{"n_layer": 16, "activation": "reglu", "norm": "rmsnorm", "norm_eps": 1e-06, "batch_tokens": [32768, 65536, 98304]}
Below are experts of layer 2 (counted from 0) of a mixture-of-experts language model. Rows are named router (the router's row for the expert) and show model dimensions 224-447. Each number is 50 + 15 x the weight over its row's rms, rounded and kept within 0 to 99.
Before each expert's rows: "mostly gets" lists some tokens that are sent to it at least half of the time; "gets" lists some tokens that make up at least twice as much of what it gets as of all text. This comes from a sample of Wikipedia text that the model never trained on. Tokens count by the router's weight.

# expert 8
mostly gets: " of", " the", " for", " his", "'s", " to"
gets: " the", " of", " to", " from", " for", " The"
router:58 46 35 72 53 40 18 48 34 58 40 34 65 40 50 54 57 49 69 61 41 26 54 74 33 55 35 32 47 75 35 55 34 80 62 39 49 27 37 45 42 32 42 59 53 47 68 86 32 31 25 71 67 78 58 61 32 37 53 34 41 37 49 75 58 39 46 36 24 44 54 44 43 33 43 39 18 47 22 38 58 74 33 47 30 54 49 41 31 60 54 38 44 51 36 40 42 38 36 37 81 84 51 50 61 39 44 33 44 70 59 64 40 59 39 48 62 44 58 41 56 46 32 54 70 72 48 11 49 55 43 53 48 38 47 62 52 31 49 42 17 40 88 75 63 39 74 47 43 39 55 46 53 36 39 33 35 50 67 37 38 65 52 54 66 48 42 35 76 45 56 30 31 46 48 48 38 34 65 59 48 40 75 47 37 41 66 46 65 58 45 42 62 88 53 50 64 35 96 51 59 39 61 30 72 29 45 49 50 55 74 47 46 49 50 65 46 40 73 59 32 51 76 29

# expert 2
mostly gets: " was", " is", " had", " were", " be", " are"
gets: " was", " is", " were", " be", " are", " had"
router:61 59 40 64 73 47 22 39 57 55 50 27 52 51 47 41 44 54 61 33 40 38 33 26 50 30 63 77 37 63 60 43 53 51 66 53 44 31 35 32 52 49 47 54 77 73 20 74 20 80 51 27 58 38 46 74 91 60 66 60 31 43 53 43 50 25 41 47 34 61 70 48 62 54 40 32 37 79 28 73 41 68 71 51 14 26 37 36 13 52 70 54 49 43 76 51 52 30 29 51 42 47 51 41 55 41 40 60 34 58 48 60 37 33 50 54 56 48 68 58 48 41 42 59 53 67 46 50 44 51 51 58 57 71 47 58 25 17 37 33 36 33 39 37 46 34 51 43 55 51 28 47 36 59 43 56 29 58 62 50 35 50 64 73 52 37 40 64 35 99 41 48 51 74 75 67 59 39 37 50 47 45 68 81 36 60 59 55 50 54 47 39 58 48 58 32 33 47 82 70 41 27 40 46 61 50 54 56 62 67 50 38 48 71 45 61 54 39 56 40 40 49 63 25

# expert 13
mostly gets: "|", ".\n\n", "\n\n", "==", " by", "==="
gets: "|", ".\n\n", "==", " by", "\n\n", "\n"
router:45 35 30 69 46 52 56 36 35 26 48 36 55 30 36 29 57 60 77 38 48 33 47 36 54 46 45 61 51 55 55 32 52 81 40 32 40 50 52 27 62 49 48 64 57 69 39 59 49 58 47 57 32 51 51 40 31 37 66 45 37 48 53 59 70 53 71 53 46 38 60 61 71 63 17 52 19 62 44 55 39 46 53 34 41 40 47 61 51 36 34 49 36 64 69 53 45 43 29 61 33 67 48 48 91 50 46 41 62 40 43 45 57 50 80 55 53 56 66 50 46 61 43 56 31 66 46 41 29 42 54 26 41 48 84 74 45 40 38 52 46 33 47 28 63 55 39 56 58 65 46 39 46 45 57 60 42 49 82 53 65 52 39 54 46 13 29 47 60 81 48 53 24 55 51 65 37 42 55 34 28 40 38 49 64 72 55 37 30 62 17 53 57 72 61 56 57 61 68 55 48 80 49 45 31 49 37 57 74 38 74 56 64 75 46 80 50 60 00 37 51 35 45 41

# expert 14
mostly gets: "18", "20", "19", "17", "24", "16"
gets: "19", "20", "1", "2", "18", "3"
router:42 61 59 72 67 49 42 34 30 55 49 54 27 63 41 24 77 36 54 40 27 48 84 61 36 50 48 73 15 75 53 43 54 77 48 72 39 32 30 52 55 54 67 62 60 67 45 62 49 61 33 43 43 54 53 69 54 36 26 57 74 64 73 73 40 67 57 31 31 39 66 49 54 56 26 51 66 62 59 54 50 76 27 39 28 26 43 23 28 41 71 44 62 70 50 30 44 25 48 51 36 36 53 37 59 17 27 33 55 32 45 80 59 64 56 58 45 65 71 54 77 57 61 62 29 58 37 27 35 82 31 46 44 56 70 53 76 68 70 58 67 60 74 58 60 50 55 41 37 58 20 48 36 51 46 59 36 87 81 36 51 31 65 43 55 30 43 42 60 52 59 51 27 60 63 49 53 38 45 38 33 58 46 45 44 49 75 26 33 45 43 46 75 49 40 45 47 68 77 99 51 61 55 41 48 52 37 45 56 38 47 27 24 69 51 50 66 61 40 51 49 80 59 59

# expert 0
mostly gets: " in", " the", " a", " at", " on", " an"
gets: " the", " in", " on", " a", " at", " an"
router:27 60 48 47 71 61 40 66 46 54 28 43 64 50 56 54 59 61 51 17 65 51 44 80 11 47 38 72 49 57 19 46 52 59 48 49 31 57 31 56 29 50 48 58 25 59 42 78 56 72 34 44 67 59 47 67 42 65 59 35 42 68 41 67 55 23 47 32 53 13 62 38 66 50 49 44 46 71 51 52 43 69 54 50 49 35 50 38 59 45 58 39 63 53 55 52 56 26 42 56 73 33 40 60 67 29 22 51 42 46 43 45 60 60 82 45 46 77 43 41 52 77 38 61 46 53 28 69 28 50 50 58 61 47 83 49 72 64 68 52 33 73 65 29 61 64 59 61 46 41 30 49 38 70 76 66 24 44 59 59 67 41 42 55 49 54 51 40 33 58 82 27 69 50 63 37 57 56 44 30 38 36 42 56 23 65 42 52 56 61 34 31 50 41 45 59 51 71 74 45 55 42 25 29 42 71 39 51 43 64 54 38 37 49 34 51 62 66 52 75 80 51 49 65

# expert 19
mostly gets: "=", " St", "F", " Y", " what", " P"
gets: "=", " to", ":", " information", "==", " St"
router:53 61 50 70 56 40 28 34 40 44 54 43 24 60 22 57 53 25 85 41 43 64 34 57 61 54 60 75 41 64 41 47 48 44 31 35 62 24 38 20 73 37 60 36 56 57 50 68 16 55 25 40 54 61 32 41 33 71 45 49 65 35 56 72 68 48 21 52 51 34 58 50 51 68 36 45 30 79 40 61 36 46 63 25 31 37 49 36 16 22 55 39 64 51 62 45 68 40 51 66 56 46 64 46 72 71 62 35 45 57 62 31 57 45 26 57 44 68 74 27 57 55 37 64 53 72 62 53 41 70 59 58 55 38 48 74 65 36 69 53 16 36 72 43 50 68 36 31 16 67 49 34 52 56 48 63 52 57 74 91 46 47 24 44 82 14 53 46 86 36 44 36 35 57 52 67 58 35 53 36 56 44 50 36 35 40 27 39 33 46 19 54 58 45 33 47 50 63 61 75 47 53 68 54 61 35 35 70 27 63 52 43 47 74 38 45 54 60 17 51 35 48 65 20

# expert 7
mostly gets: ",", "),", ").", ".\n\n", ".", "\","
gets: ",", ".", ".\n\n", " (", ";", "),"
router:19 60 55 63 61 64 64 58 49 53 22 37 35 47 40 55 50 40 57 57 69 52 32 60 48 80 67 78 46 76 51 25 50 89 47 39 46 36 61 69 40 49 48 51 64 40 42 51 44 71 54 50 68 38 22 55 45 68 64 30 33 48 39 99 61 66 61 54 20 37 42 55 50 60 41 50 65 61 67 59 48 56 63 26 24 27 37 42 59 47 70 45 51 52 46 58 54 45 57 48 49 76 51 40 53 38 54 25 80 52 71 62 55 42 51 48 43 39 65 51 68 63 44 56 59 62 77 43 60 17 22 48 50 40 65 65 67 42 41 43 27 59 84 49 48 60 41 57 43 60 55 56 61 46 68 64 53 28 62 39 22 87 45 50 56 41 59 40 47 61 65 39 40 82 43 76 75 62 43 41 53 55 47 57 61 25 57 55 70 39 43 28 42 53 54 57 56 51 59 69 37 88 59 13 64 30 34 58 69 52 68 82 31 70 37 40 42 60 34 23 62 45 26 42

# expert 12
mostly gets: " first", " one", " two", " New", " other", " three"
gets: " of", " two", " first", " other", " one", " more"
router:55 68 40 55 63 51 34 45 45 41 50 42 60 42 34 59 51 58 57 78 50 41 39 51 31 53 61 66 31 61 57 48 70 84 64 37 62 45 61 41 44 54 51 46 61 64 19 70 24 68 60 58 51 33 47 81 50 41 50 54 52 52 51 63 51 62 46 77 51 10 56 51 50 59 57 39 56 54 45 66 31 49 53 45 45 39 48 37 35 25 34 62 72 62 65 73 59 44 55 52 62 23 29 57 77 70 51 19 46 52 35 60 46 46 47 58 42 51 42 41 57 58 34 43 54 82 60 41 59 17 35 51 34 59 62 70 56 30 28 30 47 55 70 64 52 67 56 55 31 62 23 73 34 46 25 70 36 56 61 63 37 66 52 50 50 60 26 51 43 70 82 29 45 45 54 44 34 43 68 61 35 46 67 30 47 59 44 42 45 87 21 28 87 48 53 57 54 49 88 82 53 56 40 42 41 67 85 67 73 47 65 43 25 58 51 73 77 72 26 66 70 36 38 47

# expert 9
mostly gets: " |", ";", " —;", ");", " /", " Australia"
gets: " |", ";", ":", " /", " —;", ");"
router:33 48 61 39 65 51 35 52 43 39 52 45 53 39 34 76 61 18 68 36 54 27 51 66 33 37 44 82 43 54 55 62 40 37 67 52 45 33 50 36 47 41 56 65 74 52 42 74 30 45 36 64 78 38 57 74 48 50 48 65 58 36 67 99 73 48 47 54 32 25 42 43 30 24 42 42 17 55 49 57 40 55 45 19 23 28 46 37 48 20 66 52 48 40 63 45 30 47 50 51 72 39 55 64 52 60 39 26 23 77 58 27 58 32 23 55 15 47 43 46 57 33 23 40 45 64 32 33 24 47 27 57 48 84 80 62 81 40 41 35 31 43 56 68 76 51 46 48 33 62 40 60 35 56 50 51 43 68 54 41 50 53 39 62 63 30 48 54 63 79 71 27 57 49 25 59 55 36 40 28 58 33 50 57 30 73 68 76 35 55 59 37 54 85 39 62 54 33 55 47 64 67 35 57 41 43 39 50 58 41 87 36 52 52 36 54 53 76 48 38 45 32 49 42

# expert 4
mostly gets: " ", " |\n", " up", " English", "ak", " support"
gets: " ", " |\n", " up", " |\n\n", " her", "ak"
router:53 30 33 55 74 31 45 55 49 44 46 58 53 46 41 21 56 46 53 56 44 49 29 56 45 35 43 81 50 69 46 27 67 39 62 29 76 34 67 50 62 28 53 20 56 46 31 76 43 60 46 29 83 53 28 65 53 44 63 46 44 34 52 56 53 39 58 71 31 40 37 51 35 59 52 55 37 46 58 67 42 70 58 29 48 60 29 28 41 53 65 66 41 66 58 42 64 36 50 53 41 63 41 57 46 16 15 38 63 25 59 29 58 68 61 42 71 60 70 37 43 70 55 80 43 47 38 30 54 52 26 48 50 51 38 59 41 40 81 52 05 61 78 17 56 58 78 68 54 67 42 46 31 56 64 65 60 72 62 56 49 53 32 37 66 42 42 38 59 44 46 52 46 55 53 84 45 25 74 43 43 49 38 51 34 86 72 42 66 76 54 39 46 95 54 44 42 70 68 63 46 58 61 38 26 54 32 49 73 56 73 52 45 47 70 65 72 53 69 63 54 59 47 38

# expert 6
mostly gets: " and", " but", " de", " or", "/", " &"
gets: " and", " &", " de", " but", " or", "/"
router:67 65 34 58 74 38 66 41 27 40 22 34 44 35 25 43 46 40 67 45 59 54 44 63 45 13 46 51 26 82 71 41 47 61 45 33 58 45 37 38 34 30 24 23 67 33 35 63 01 72 64 70 43 41 51 50 43 63 37 43 29 65 54 84 88 62 44 33 36 25 55 80 40 67 33 42 42 71 59 70 65 60 60 38 39 39 67 52 51 25 51 30 54 61 70 44 65 40 34 51 57 50 42 27 64 32 46 45 52 51 31 61 52 66 49 65 55 47 34 31 75 47 55 57 57 37 63 49 42 50 30 49 63 42 53 61 49 26 64 29 24 59 54 60 58 42 68 51 54 46 69 40 43 50 71 54 33 69 78 54 60 55 62 42 61 61 47 61 72 45 49 41 25 47 53 80 54 31 33 31 52 53 26 46 51 50 37 33 60 45 49 59 75 84 61 55 66 48 41 50 58 54 34 57 39 57 57 46 48 45 64 47 65 50 52 47 59 64 42 65 68 61 46 39

# expert 18
mostly gets: "-", "\n", ")\n", ".\n", "==\n", " ==\n"
gets: "-", "\n", "|", ")\n", " |\n", ".\n"
router:34 87 18 49 68 71 47 69 21 38 65 31 75 49 36 47 41 50 76 28 48 32 66 56 47 36 47 80 67 60 61 35 41 58 70 59 49 49 35 44 67 28 42 43 46 49 58 81 25 73 55 43 57 18 46 94 77 62 43 54 52 63 61 67 60 76 41 33 28 32 51 17 45 64 34 35 37 56 44 57 32 78 74 61 25 18 78 62 63 40 77 59 32 74 72 37 48 42 21 56 66 44 26 26 49 24 48 42 80 57 47 70 35 43 59 43 52 60 71 34 63 58 53 60 51 63 28 29 54 68 53 48 39 37 55 42 62 25 28 67 66 37 56 40 58 45 68 31 65 72 58 35 33 51 39 70 31 78 64 49 57 49 51 37 51 53 33 53 81 50 61 41 47 70 48 90 74 37 49 40 72 55 37 18 41 57 50 34 41 53 46 52 52 72 61 56 66 77 64 66 59 49 29 37 75 76 27 60 47 80 50 49 49 67 38 48 55 54 58 44 63 47 80 48